{
  "n_experts": 64,
  "d_expert": 96,
  "moe_layers": [0, 1, 2, 3, 4, 5, 6, 7],
  "normalize_top_k": true,
  "lr_router": 0.000687,
  "positions": "learned+rope",
  "rope_base": 6320.0,
  "qk_norm": false,
  "init_std_down": 0.0156,
  "grad_clip": 2.0,
  "schedule": "wsd",
  "seq_len": 512
}
Below are experts of layer 2 (counted from 0) of a mixture-of-experts language model. Rows are named router (the router's row for the expert), gate (a neuron's input weights, with its number), up (a neuron's input weights, with its number), down (a neuron's output weights, with its number) and show model dimensions 0-191. Each number is 128 + 32 x the weight over its row's rms, rounded and kept within 0 to 255. Numbers have three digits each.
After each expert's rows: "gets" lists some tokens that make up at least twice as much of what it gets as of all text; "raises" lists some tokens whose logits its average output raises strongly, later layers aside. This comes from a sample of Wikipedia text that the model never trained on. Tokens count by the router's weight.

# expert 13
router:137108084141128105143132116136145173142130159106117094172152125092167123129167106135140136159122113105136105069128084131122080082107119121090176130154104130089171108143118143139176123159134179084105158160125075089109166106094183177062169150130131121156094167114106109176143081135169130092172171179176172140155097101160063138116166177066118151168065151067138119144192101136086142196173138095108173063150130137100102105070117091122086104097069109136119058114143110092156128081105112094192094152119198165075143093131141138138149136072097093134159102165103124152140170122161118125
gate0:054121110087116093163186100122132125138151118178160164139151112087134147145109179121162155143096102098111175097055180167113086129174138153117113129134120079141177164104067086121118127160096132146140112136123140171065092108113135109183163157106111145114179179115112110141091057126090127100147117176101065127116098139102120089158113108174115075078123110134136134140099056103156071150120129140127204143121157161167195129094097065113114138157132144126087122156119122136082109117145162162183156119086137084127153083062132165096134106127151136071136093123085072190110172131077073170
up0:045145177091131145125166124172104109094208148128154141112052163104134139159099085095142124067121110163139137106114123124192139184173144193176155108118159123083150173165144137129156091077135138084136133066159121123169140156103139121169166106079109097098085096104127124126099138117149157095177137155118110152069175140153167110125120157103078133073094155161150153198109069078164099149123163150160181131182135117101098138172132120087155099089167100113109077143049102132156104093167140139134133129105159144113115144108097138148175139120149117123074132182108154100116203133201124110
down0:128091143124143057113167138119153133137138125198128090102116069119146134187145103115112198175156140156154155077199127140121166065079167099130088136137130136157131078104173141086133085087042147146138106147159174173142091135165165062166182106171135120131121101127122108128114123129110097117139146105103115161141140142132132158113148149102072138136140115229128128192100175135107112110103157109140135128128142128182110106100136162108128094138164078114114140128109182098087139153082139167107131187195063132147131067120168129132053129115121142143085105137045088164100075120181107159
gets: "m", " L", "em", "M", "ist", " Y"
raises: " (", "a", " the"

# expert 5
router:069102114091124193122179147128043115146132101131160116127125104144133144111130134125110132089139150114132112064108113138113112144138104135114123139127168181111121179096082162209160144148129143096165100151119115125073167163084167137099107174106192150137134190134174122188100104122113102073154103144207161143145122130156190108119171165157087144111127169065158210170165145175139178160113115148116174075114087187086132148085158080106167127135125155152123105121088183099122159097122102135113099208140128160076115122112115107103152112114070114124145096185126161111173178115147091080
gate0:101143180119137139107152142119172146172222102168142084119109093139125156098145126161120101177123197165123097117120131104185134100075132122111095139129120114133140114087132163125171112102157069142119162090113166108114105163094123108100175105109164145112087164148127123170135205118126148106107095054141111097122138144135080119102120041125154116102159159126159118090148160128102138117138169078140128085114134061131098121148116144077126011113121112111091135184089068098119149193128088109153089132161130131045153082120151180127144156112093098167112067117097124100176146088053141112
up0:137127081166112159178096079121157125142137111161127080098165128119117111089184077122160143123118109104201179182109167190163123190150122117120076145147143165108119153133102159142115131082116125152086127185107106159054134087179162095112065115145139212174127109130118172094149088171109165080157123088155137132105145205142074081105131124130177150137132103176142116142101166109147132200167135158123103079135137114146081127082176114107139132150162132114142088075108179145115103118131128188087099124170103138177130081159129136113118103112105125198128167150132163103120171055089159084
down0:081122109115096104143107098120163102103120198197119107109172123171094133110124100108181191080143116111160150194083151160164148165144106102160084120141170146124057090150101141123124127111114123078126130182138152198126162091108126134121082060093108103159144168143135097142198154124157182122154137148097144134081172147046103075160164140110120159129107112126068143126089119125176114158119095154144137124124128074159106116129113083124129121162080120123095129111178141138108074143066155121136150102087123101157119105107158143109120099045150165180131096110217150192111175114060153103
gets: " \"", " R", " G", " T", " F", "\n\n"
raises: "em", "P", "und", "at", "ode", "oth"

# expert 2
router:083136079117154187153159106148115147120145107133064161130171091174167131121080107088168192098099138099172159118136155125145110136110053116152151131160094158082163136110082179148160149161170128101150175166171088101080161174056107114090153138167169159200110159135137110142091074136098126136117148171165143094143086109143128184119141151109084104069093179151110155099145152189102162147152082098118134119174137164115081131095149051117112122155132132095077074122165100106155094141124167088183147159147100129067113157159111124093157139138076165133067066136092154129134135115128145123
gate0:190140158130140119132181138149181186140123145110053147101151095127124090107117118096065107175133133152217119115121123163111118176168110171163124230123159120101096132137095163141166105141095159171157172115149169131068181172128099087106137120147164095131147130130135139175192139129094114092150130095154135104114154164100087151151138119141114113130176231087080122175143172058170160128108134107150123145126153108080156090146167205148113155150148096085100119132135128135167103136155111099146126166098123151096118119154114101110072173078093115191079134145162151075071134108124149157
up0:095088130158075137109113176144111127079097148098150132115152179172173145103147109203099136120116163195146061132140159170154133139176115062122048115128163114112121105151080149104176108084102196162093138125086157215159152126122094158098149091173099138116147168102093121097133159168155119124126139095090150095069152110088173125084172116101123149173137143110127111140153150100099154124115127150133042139087109127121121124134134194199131158123103104184187127089169154170095113095094125136169172122095087137081087080137153072113125151125136103099106110170156150140161109168122189122
down0:150120110128126193183125172085163090143163182208129129115190156070119115099127150128143204146096101191128109109121144137059150168137084078123125149119121127158182128107108105150164143078092209093125160093143144128109125109130121125185113075106096159129115112133116139119141139125093127158073143115183089098114076110134131118126126092113152146126110131152106117148101191144179123128135106169040139161089142116144101099110221160160103076108141140128098116101137109148055102157163115140124128139093099130159134177141074166042094153171101137118148154140101139083144120061158179175
gets: " with", "ers", " from", "ies", " up", "ts"
raises: " a", " the", " for", " "

# expert 10
router:057110117151123172156160123117121115105111132069124133136106061220167164173133125142133134170146175101191161108131061145134128088130108176125097138110127191078139128085081126132218120155130162128168186165110122180146145125095182122097174141183143167155102128103179120188126098092104093080116062172072136155164070098167145187114114151106079152144110147077144121151138206132117167155147069119100163114086163116127138131121132099143144129109115131142121076142146139087159103153147104094126141149116177105102189114150132119117152161146150166138144109156083175139167167081165137127
gate0:145103167201099184123143100127070124156124114074064107193114066180148131096180088128103106125105092102134128132148066081138133105099095122112140117114135154158119143139137129147086183065110091073083141146105166124136121132142111068197106150087167163183150112134164139107114087175029083101112135107108148119129174100105149113145153114134102078143151096099078143056141147124161075071160100143174184147133100185137114079087107122136145143148141069108123141143116113128126144114171178113129133134191164105098090133136110150188172101115166139088068124157116113107132165079148099138
up0:115207149108130117143104097089174114140141149112157129119076172086151132114107097104172145094147116154054157108071082124114083126142133159152175146140124164158116102145120152102204108161100116152185086124112132112156145145180168129103120114106158119107148174092160160162120134170117096148130124102122101105122151172117125218121145153096100127081143099110136101127108161126063079135141089125157104112130112107120151153124141129148113160101163147127126090188123134232146065200116084139157161150066087112124103132103054132096164163129102067160121142170081150116134147156208055060
down0:191118071148077125167133154139124074150126117169155121123130162094143080126132153147134151108140121173148156168108098188152146089168133117116184145172091181115129116152101109109137184128135171146079145182137157108069081116119116132182159103125180082093152144107157143180153143148121117181112089128172087120148157159138165147101139123167095167115146132150036158130141194124098124098124109156099148110184042142095097095119126134096096165141104099133128156116110132155110150148050147142158173149077139134097092108141087107109124171089060145121173158121062089101170213062150120095
gets: "ing", "ton", "us", "er", "on", "ay"
raises: ",", " that", ".", " to", " through", " and"

# expert 45
router:096151117084145177178151130051095141069120138117116078085188159192193183148115135123115100139139141133139154087116062134183084132157145152097192113124127163116162145144081133182117119154139119112152172152182088151135149159096139118130105160098118168173123163163157125195114111151143135108144151125156083141149150087142105149106181146061119141093105160048174151128163164235118166068125134149090103083123077132145115109082068111093126166148080172172106167104133134103142144130131096084138152132143150102114194132117117128144099119092075154127115120150125173130141133069089131167
gate0:135119144160125127172134101095147132146096103077108129119138065104131100127160128116178078104157180197156117140054121159129123126161111159077117161129140134139212111193138180094136139153186115141085139094149110097130176123119111070104143184063112136128097152106099120151099105113117074172120119150095146153106154053182160067088164134072122126114178068111133183185140075154169130144142159133160058089140119139135060111152096129104113117115084098114109136136163132115076141108147168165095093121044118182144124134103162142096151133109058066142098101095119153124130122136087150157
up0:081135129078112087139107086181163125123232111101145180091086145163131144128085105122088163136125177135093145190096144157148114089134134167139096141113070096083161132033110185097116155150204141151088178113178139169117132119156116065131123162193136119151136121117204162196107178125171133153137126136092145120096135090087093137130141134133132132135074138154163114114087090128164080155124125142152093088107168147133113157055179168150127137132136101143097156067168133092113141108189152180118088126143076111118175156092188135143134106148098119156136126084084156149108122147129146150
down0:097146091117099158097141133138155173159079156131136166174221139088168098168182192142181150112135112139154081115133133173133126170230088144157153174124143120071159061115139119132154118130126158124096109187104157179120102124134107170081147158081116124105169105163129131183107181072144151134150131146135148143115121076100136115123059089113099101144097071152121146125109157154141119116147113105193116143164119135183111144118117148103137173042156133137171160101148158152107082135148090167128200121063118188150188158099145116150119127114084177149095142083098097141150125102125167100
gets: "ia", "E", "ra", "ary", "ce", "ure"
raises: ".", ",", " and", " of"

# expert 24
router:084100101108130142122133140074092206117155116090098072127102118138157134157166113151109107135161154064125181062142088165107106144057106139154132162124095136113078133152094193157128123117128127154116122170176173154095153130150135153112118142150147105149124120137161147188135074111110108045176074125124109173181121099136110166139124190120083135134076126106124175163119155152074165092112126107140186104125084153102090127116088080073099101106112169156076134096154151080186157124126138093155174148099094127110123059109118132149149115131071134141127131177105180155158220046141124125
gate0:094100163096103126164186077134117086152139115147068141106163097126166108129090140142094097115135144109116168107134119161134091120117111128132161113117141084148135172084143154165161134106151098084091096142148103188170047134108046100120148147142124159140133100068139072155177089044113151147127128139149140116108209089132091083138080075104122124115092115201115147117140069123126139149112122142135167144134173119175076125166145102102121097141148156148133165149041176135110083165083116145140133152122121106140228060130150166108123104137114149080173063152152096084085167146097128093
up0:150138153167134201166108110145116100124122146182178129126073122119159141179139129178172111178105123143172112109085174145135088116165156122184094097149161115166149195118090102115124144076084105133175166124178090164103093162122168151169088134177106155116143092110143156148150118130169055129145090132174077140170105165075113121139137122177126112139113095113185123191113176133122125077142092100204119103149154165155091090101091144093081135167149127134081138130129112156169102145167128102164233140114102133117152097103109119155105132093104131203150128168121149130063098062135139085
down0:197092154105124127180027112146097206098095121103106168131065145123131152152151095110108141154127171146135133092121192134106145092124133127106159099101096114119159140111099161080140104115075113148169133149166117109122057185099173138156118138100162137153110120100106112104091071061123083110138163113124131063137138054165082111151155090078053134125079122116136178113150121130096123170120059126158146117097125172078103187129132117105113152127134097149135151189145136102110120157181120144146174167116101109162160083130163123181063155081177135108145067083128134175119135147165170140
gets: "ity", "=", "ation", " United", " University", " States"
raises: ",", " in", ".", " of", " and", " for"

# expert 52
router:133081142154163130161129131099105156135148137070074132150157078119162122107131134082130118146100123122155140130142089108136082144090062159150133121127085127105109098065099133172153084176123132106174115169144061153052125134106089149105175160136139171166105150119185111181058126206119109117159073105113161057176097153114076129159115166096100094134114086076158109158156154187061111167163067116121122047146115145101059062111131113101125093087144155140127112119162155116112157149154097097131159129121115147096152112122097120124121074111126157113180100144056147156183148081101129104
gate0:117110211127118131128082094133189140088148141118051175142167186167096145140114182077135178148157099141131136081116092099163155097151089115140090105152127144114074165102094075085124126081110177136180133160148132168098161135081161153146111122146091179162097085099203137151093095131110086161147127053110119099182117132128121113039178127134162125100085112042087135172127150169126151229109134122128172145117092121119109131144128112098072134067092097143095099106124146124107128144143171136174121120107134091114104154179122134116071147132153183143118128145168133123160101101129160125
up0:080135172172103102179124083121120114057140145134163174128113169160125130035142139137131111173169231168150174131102097184122129097094176154127091082125121100115097113103111107136192118086114145153094118114115110109147155124156125169144131065179112103077193071096154162164103131078181135137152117164128090145142158106135106107139130119094127154144132099077140106182100101143143104165114088102163161102172162168101083146111147131150174146110102100146122103117164107060094121141156100147144146147118137124132200104160156145113114220186131206100095185113127166084141129137153152127
down0:045136121152107090139128121105162101115155072121146126110103151159122138088158088115109168117145202150132134151191120164170102171121189100140116125136162111128100135079112121180122079085126102150120121055098172139130159101125132103153099206121145129084107078167093162138166106079117121115134150145156094091062141107087163117154153090123156161118100168221137128140135151111106070117137123136136152080092104059140104079139133171116165139162134105157154160171155150157157138138077193058065120175125104150094080142199097176152061082124158133134097161119121159136157126085102136132
gets: "–", "as", " ", "end", "os", "ent"
raises: "ion", "rest", "it", "ions"

# expert 4
router:080112118084096172140185138131136123075113135109135110150160095142176122113105094117122117181168183075115102099090120167122124115159085156108200102080104143091105115173108196133162177130127187074127159135181111141142144150064105136130147134201166127172140142106124107194096094111139161119130161144117130121099107148141118165081146169110100098104099160077191187177135167156132162129097151112101134088095107165149094087093128122088096112142080163155145095053108173093173117107174076091164135103111162143092177106154102137182156165126113123173140066137099157179156143138089169088
gate0:102192158138135118172195094144183097123171111156143123127145123123181102042124133155180109155176106125138104096049130165155126105144157144101141113122093136128133122147113181119160153155101174160164106156101089107186130187170157114160108141114130096145088117137167136165119067118126134058158193164119141106126157165106080188112134132085174114113159171116134167148097198130134125124099193165104126168125109144096107116125164151111109121096086174160149102080145131189161099044107092086180092118101103100103115135167141148130140143116133114125137110141162103063142216141125052104
up0:166105080175140122098123150087137087152169136150168103127083096117066112103129157149120113148134073144186057170091135120144138141121129141130120155198064170159126132111122119114110154135138134135112082128163111117146196097133150164167101164130178139178158123074056130154170118138148100074103070148112102069070153120094111156135107125135164147099088130124115138132109103125077085093114199160055165137167120155133140163157111174126147138142092152092121104125133116202162104155124121066075183178108135141170145144112176121125068135059155149149106030126145141174118174163137098119
down0:146123122113155109130141122104100122122141202130167145108103085067099089129118143193155136098197089135131097052140190133107119150139146107150130105145097133126162193148159136113123155141099091201198081105165089131120104134107173121132105171126159128168172152139155173135102204144139119175136129160138119074137127095145183136141130119164127165084121110160122151150110078182199136128140109112076169115122132159165135115117163101066115155119072099146134137137068102106157182087150145092146137073067060155159066149101149128130157126089186075119128118105166153073078087119105181164
gets: " |\n", ")\n", " tra", " Tr", "d", " Bar"
raises: "-", "|", " as", ","

# expert 34
router:106142131149139128161150115106126129163148207090098153140174037211183142108097134132079119131091143130133176074116149171137131126131115185108155113152150162114124148133134151147178182137137134072109156136136128142152196132111156139105214133165142153144140131108140134160071145207125105084172127137156118099176127132131172122129127173081083153100131169086135102156142147161127143137101109112073130137120122159147129085058090120123123094105083155091100052079184181122092110123092145080141099161123109164060117115118095150119089057071130149178101105179103129122144180090152080148
gate0:140113172080144128135103153070168147084135106084141144203095160059144091127181115082081117157150105100109114163109168137145136063156113064090107105129098166123125131125137123104141176153145139115169190109128146113129131110112091045142167181183216139130129142097167127109120131092152067081119142118126090146120120081125103139147103149115108120133111149085120101114115184135133186076085140167138086110088189128127132083132113115174161114114096146175060126087056101124127100149109145156142146125096094136191163136046123148119087180078118119182133141114133073104149097173071109129
up0:086116165149118166175141139124084107108092168111153101103176079137144128051132123098112111143143110097065142143089185175105159075141096113159180187103080131153189102110113151125095122142124089160117088078179097076099105147103114136033178175077143186161149140194130116110178115143060106080106154125179117148131164140120157108137079140099128115140080166107129087140126107176128084125148134125113076137070145156100139097092108135067162140114176125169104143112151124132132202107109170144131185161158116142138073143144107081148119172074095181130083125121132118116110121151150088098
down0:179082173111136180207146134111111136154167140099120114151104128076145163145075147091126104083089135124141188132099086135163198123157147132106137113146103101089144134161112161155200148175121158108180146086174127124094147092116146120133131099162151140101179164068130122111117182174061109137146093177157148182108083154127129164183066092098063087190140110125100106123134136155135049119104122087094097146136139159123090137104083133152147118157136130185110105105091144149120140151135065112051195133095143093126153113142144173093159123117155162134144080136135170135103082172160138060
gets: "ed", "ing", "ated", "and", "4", "ted"
raises: " by", " for", " the"

# expert 0
router:105105147131161088174184089103062178110142143122082092125104077117153094152155060078065141170143155082120138082165111160150101149095082161149131177140089150066113108118076120152159141127086148123149114198112107210111144166136128128094137162095136153117140128116116108178108153187152138125187099155136138173152069087157132160137103197082109189094140169109195096139181159173112133173089063107122169132156157175131105091056140118165120144111115130124093108103116121170133155111117098090147108145145080174111158129158144109131128144150139150138134062182099143146178133087122155104
gate0:128122126134153080186074102108120111100159116117128104157173082125130161114162109139106184113115143050131061115122117199157128066074092120113137119098203119157154072133125110148109086103160095149183118178129109167130103144122126116050118097125163158081150130127153146137109165175138121090149140112118184239090092155133191107172130109131128161151097185136123117192111159111130132155115083058121143152146203139095145118109215125111134129092114129138070146098143125143112160145109171115189087193109107160121083109153132141145148070154098126118102162168102132122138140122126101181
up0:132170028151104115120148152111137134128174149126166141131126158179125161100080146170118117065101124133187134152104181133116145135105141145099129210135103142105115131144101128145104084141152103108124085124110203120073122089093086100112138182180113156125209131127136148102088163137119154125155173101105113112171105052106144125136122087142119127127106058075112072177144107177140174125122179109114140127138168102140113097058171143140135106143139128175063091132179132150105126156099125143181127201138202098180105044120158137141152092121142125121068157106116145143186095167109115095
down0:112117130156132109104118201138158061154137147136133156151167201111131135159146119106142174122090090167137141123151114118113080125123142122108148174077089111172129085092103089104140138095092180143067165155129051178156059136129176116183146187068155170161094081140132133117125123092156128070118130133150103168171099085098144086115181146120108069194107152140063101131106118131141111150087161062130114151089133128173131090147148114076138156105132124119125090104174090120077071080125129193141160096154139130114120136119134103151120052140125099102162215123066106129115192111144116126
gets: "th", "et", "p", " sp", " d", "st"
raises: " of", "ic", ":"

# expert 31
router:134090100122118140157143139137107167132086180072076155108116137177177157172163076119080118142164093119123160128157116127170105138145080173116128121133134189068135121125141201169169180125109151029180165158119151179095160129116082125132144150157132124113143163186109141170122103190118130120149128106129139119160105136173105167141100184059065100059105148120136135150160137169070168120126171117112168102119157107162119141134138128107127126127090163183097134098160153130110102069098132070203119159087170198096157114141113153084127091112087155136121123107140174105148179070134141076
gate0:089126158154142109163127148159117212099112179145123168134058068108118132074069090116163122078096143103124121078136146142131186122108164095096130097083092070127117186096141101142147121141110126106138107173091083166164158123142119125112136173186138141111213120142054172144145112158007134088155134191131120169120143095109123098122155128172143148123165131143085096108106125150156070099168137114112136090128176114164064131170124142151154166119093135201128157135112134115149102101069147074102172140140129110142114106066176168128131113084116110163108092119176101126142183101139118119
up0:094138156167128161147093098118143132164075138134171173131189098137124192152118184102145133134156087144136164139095206124077101094107079141080122137160167134120086158126115096138133152181171145087140099189072112059156123188175162149083102081075113154085130115120140062087042142150151103178138137180149121069177102139118165118126131149095101149113101071107147106131109137152140095135146148119134130112144164123098097140103145158071160159084093157146148153133097111138120166094096167121067087109106148193141178149155137124086133092130142178171120139083067127155158094127109169069
down0:155137160113098179120136092123123198117113179144091096149124127105132151069124122115138149084102086166144125171149091171138126132095058111140132153107126148160090062204144208122157114063154179126115119148122103148081171094085094144149131128139131154123190113135168143102128167184117159193158121133114064130086069183099168104104138139099109155144114120164122166090077118165101133094120092107155086131118071178141120152150133171114146174149142115148165145117060167126157127176189089179151157163072149140130147132155112138202142169130122075149082168086108135065120113133156084112
gets: "a", "al", "o", "ial", "ro", "u"
raises: " for", " of", ":"

# expert 59
router:068090154108127137159173152092062163123104143094067111130131104163122146155122107107149091131092117119123147105114105170175140163185098120106109144124088225116100100184102160136165104143121182067159163139134080140144195143103093171159155191147180146116086160144113116192131113142155166097142136149168135105148130150099165120112112108053108116115075186056135153139174142181091159132083087097127157112094150091129103051148073103129123139094120137115135079074108176140169053127104109107191165152089115108137159128139152115133138136102112183153158144182141155155136167153137108100
gate0:110113138165163154131195180121133152155189116090143112109130162166116155119154138069101118172145091117195151114107097172078134061120116146122112087106136165142089104108117165108142136211160160156123154170117147103176178116086145149139060151119103163131137165143121188130134123092136130136106121126151142154138111125082093140115080119121174151151164092113134154134129137133113118122153204104056120052138091132135128122115105119129200118152112111166227111114109120056127105091135185126127108117040094127113152187153121135048150209176086104127149127165147148143116180088125122169
up0:101160119130119113139121101159105133128175163087145116162099161153176164142182144141122126083104142158087121087150141197154075081101156154075129077116074107103141105142132110115152131166090143137180092159144104175110160127116164111134130082106102134135185141084131163118112155133155099126158149096140120101172087144125130124144144210146118128198077153113141078069098124095130210159109155184127181146116066096122184132167139148147138136085091117158103064155145099143155162087100183146099061113172139047129148106204095149113112082157195153136132141099129089132184121135067143110
down0:153118188115074159141152161103094109117166166169141096135138177179139163172160150083140133133125141179083116138173156251151103109127113158080159142144102153117136140135161138073160127186091161177150075130139107152121149173115116073143133110111091175137162124116149154053126104173102144131109110101163143132132089119100114164139184122097069130150095154074138147130155103145076216129093154141094122114173108135176110155129121127106177155189126071131117186114120115086114119104145159154122158095171141155141103086161118146111147184181125065135159144149176082128118200107138079151
gets: "9", "8", "7", "0", "4", "3"
raises: "9", "7", "8", "6", "5", "4"

# expert 62
router:146124123120145115142124130123084186135091149085117125140149137138122121108174120095114121101124170110144069155144082139094098165078115178148151094135150142066155107152092217154178122140083121091081129146161089138101146094120132191038196148198186152180124158087128093188064140161099113071164078151147118156185132056134113165121123123083123149134124153131181106124154145215082171155101089128101150091109116123120127115078101130115127137137088165160118120083174167103145149131088188098140134175121120115109142153132115147083094129142117164146135114176125125168192116060111103131
gate0:163134193178155099103122124178122120163126164146103168131121078159141177164147145113160148133143115221143085136120073130086128121177171132106126120167103126132070143132111119137111174116132081087078114209125112053121134148130100146159103171136157063122116148120099157159123152154150109147128078098137160050084128164166149148158151172149127126077192142138070108164133175143135146083120102144141064131125171176160106169158129093083143117106147112118122163146118122048103125099116121138173120178099151119120099160113172175154098092038105118168094105124078156190119167136094095158
up0:095090150099116158109090090131106135125128101085093127145163096122113177056091117084144147185103093130095128189152097097114183213154146127132142135120128104086099205099091096100131084127114072075169125107090153152120139172166115102074141150135201218122050115143135072113108118139104160145105091094168102142135101162112122159138195147184093101108125117157144166100121169151149170127098141144139177137135137175153132144141104122104103095101138202139132159108080163125142103119135171086086116180098119099157124045099145155140161167142173182089115168140158137096101120095158143138
down0:138087122102108159108159095140096081094117139124181120142102112153125132157135098128159113160123161123167109126107106105076134106155115152142115144057140116071121101092141106131113080094120061104125064100160099132086102113142125162218102130118136180121119159099116136067105123123141150139136094069093115164117127143152164118109154090168146082111077071175110118106108162079058142114073122189082149174108046104151096086173200135142116094208128068099132144148131159153148122161114108075167134167113129134123114067078115146111089066106144169106123143095134075123077084095173076126
gets: " ", "ill", "ann", "r", " Hill", " turn"
raises: "2", "1", "6"

# expert 58
router:118112131081136144109177069085163170125099183125094074128142090144173152177114137069084128120131125091151137077104131133160102134102142130105152093124158156072104129175106162169174126175119143129111165205166101119130191169104080169127176141185154096195129118092143108146108128082093134080138124099161143148139064126082186160111118127130074155065176140077165137128172122163121118102164109124125127105120129169152123163104098124150134095099087158191096153091150175103140140120071125075176150191131135158125159162139154104080125115102090164183156073190110104182182135147147123119
gate0:081154143167112120108129158148157107155080129112147087147107182137116153129125173036097140158149142136155094105162104115119129103113168122133096164159098099137145141110093169134134192127141153104095114119143159129142181153095156124077137166173157140119120128096146106076174040089097130159143123138091098179047118119147158210099182152166108095156126103113073129180141135082101171117132190160125098100132192070065153103076117133122113089127084097152131116152170139122053163145101089136082123107098148087158168093145166072119147174137120162083143130172150075171152100109143170103
up0:119133099126132107151153107126131145128113115161172136188149067168138111124190127166143137124107162109153097109108174096086159176100140088134158132117129181116108179049086124138150150162201142128161099151101139115125158173074098095123176090105111214145169068102105162107112153105135226108090084156071128097084104062195128145113117038149101120111163131181077138146071110165096119131139068123112133195146125092141093091134179099106147124096150093132137112123096088163105148155169111133152172118111109151096152104149159123164110157133152119132148182098054113105132164143112141123
down0:132160084127093126094144076168091116122141104143178141054136116158151125146094145141189112114083126175175167121085113142152105100126089102105115203074139156130166099147121129080136167117141101065105180126126147148107168108159143169076114121126145101151123131106105136079158136129134138096086183164132125126062172171143095130092117151072090142152075161100169111127144208102098166109134091183110105181158149140160108131075090103114146123178140173105162088116097118116110047100169128129170141119167157071133082138106101079162115114163124108134082167096063115074152148116213092113
gets: "e", "y", "ry", "k", "land", " end"
raises: " to", " of", " the", ".", " from", "ing"

# expert 61
router:100071156115138131168191118116104156130102138096052119107118084177189161119109083119041165141148144127086144072172112145109138147107077154135133128149094127121137155161166172148157155164105113136101116202182110110111166144100118133112202197147176126142117111123162128173081123158118180069103117165155180131091119140180126142132164145106086149133126175071165187121140202138116117083113148129096140086147094133134153150108158106101109129115101095127075071064166167125158115136070096101174149134145126108086123145158155142094118151081064135103122154144110164131110157056137083082
gate0:087119079103141070122127170100162128113141073114136078175136115089120100049110108124117122072153145148136174137120125074141184112130140090051119192158123200145094158140125146109140127089106063072128113098176156095149141183144129128121159132118137169134105124116160092097105141174102156115124176188157106071190112091127100093151196106155122143155142142148127093135113147154091143110096068113157092160174143224137120152113097119138151076131197124142089127106138097134124204134174141144132127157183106090123083172145160110143101164075165147097169100111088143138076082100143115124
up0:113125107057083161195186166107095149097107086162126142148193154140138086123150121152118131139150108105181071125064136125159147181132119095190127218125155118125093138142162184159105173131116137094095146110076144113160162119131171143135166108151080128111161110152190115068105191122127171150145144130114120040161114108124129127199129206091157156135114122180152156083145093104197068189096092146106157169149134144157145149131151151107145168139119088098127163121140172107112194142129098160135140166083125122114142112108147120117076138127094132141092165166125167079140131196136130110
down0:136139144165157117087167149146139105105086186079111127158129130120103153142215105087163079146091121152079149107171146186111104105070104160137109096132090135200106119167172121056068083143095156145162139131088130182148097133113097138182128132110133161125132073115118132141097040176162145156112085148156147108104168148120167140077163082145088156161126159121124155110115058150059142078143155078136138108088125184115156109079155131141136146165126146123097084109077096141105048133107179117095150116098145138123082107158140104155167109121090136134158149169115065128064124144150167167
gets: "2", "3", "1", "port", " announced", " help"
raises: "nd", "0", "ly", "1", "5", "6"

# expert 14
router:088110104115118120173159145093106178125141162078058113088139120154155119088086109110085140120081194096158190053155110167144127164109098160113145126121127179112097116157109156133184154167144143077173138150193111140096153164090102121120126137148133124182130139132124061185121040120115172127152092168124107151166083089128157120134157102123127109102108154093170149112166178124127153145049084129098168095149087088152143109096159098154131099158120146127089115100190191081142100109112096141131171111078090151115135058154125097081164066096147156148167143183146162141158135077092125136
gate0:111098083113098116120106157155094120102133053097103124118064111104110093104113138144107139178221161124138154129142145109118119113109082123128122082093161061152113119137165118132182103144149126058233115155129102124088160168116117082109129153181099164157155134133087111167165069083143113121129080159110139195142133102093147118149109118117124100126132189163142131116128147140147182096139121179111170062168076159159151073104176074198106128129160115176064129088163148139124064098096078139122138119105114176170133084124115166116183117094138171141113090143187158124174129129166108128
up0:101182101074106104124106145105152152188154189062137121189088153081088091130131112147104128156230144101110172095154143130088144135207100098105067110174163117143131115166121117085135179156167137141149149091124157139181200155138132096096117124106145140125102098098126063107120078105134128116120121128136107161128135116083100113104117170125189095073143122091118118089210077139121106102094176081109118127116038159148148123087136113157093157151152155150136119079096078134173073144121115145126114189172177154126113145100100084124087105136168175144123116133130131178155078144171134146
down0:125118110147150115108139121178122106120117133151159124104132150081144134119165123138141098131167193169121145193130134079092108151095046076130103151143056139118152159174123110172134077136152126087140136097141179169162157129184141115185080101106130069084146139117193084106150180108118118127169183101141099203150184108144115080087161155122102059157091098140096137102137106068154117075088119114203159113135075074131141177146126123146160083140147153128163117117115152126100146065128063125113047127144096134151035120168125175137147153123167152142124098100144152133133132136148163165
gets: "ing", "%", "ion", " time", "one", " following"
raises: " of", " in", ".", " to", ".\n\n", " the"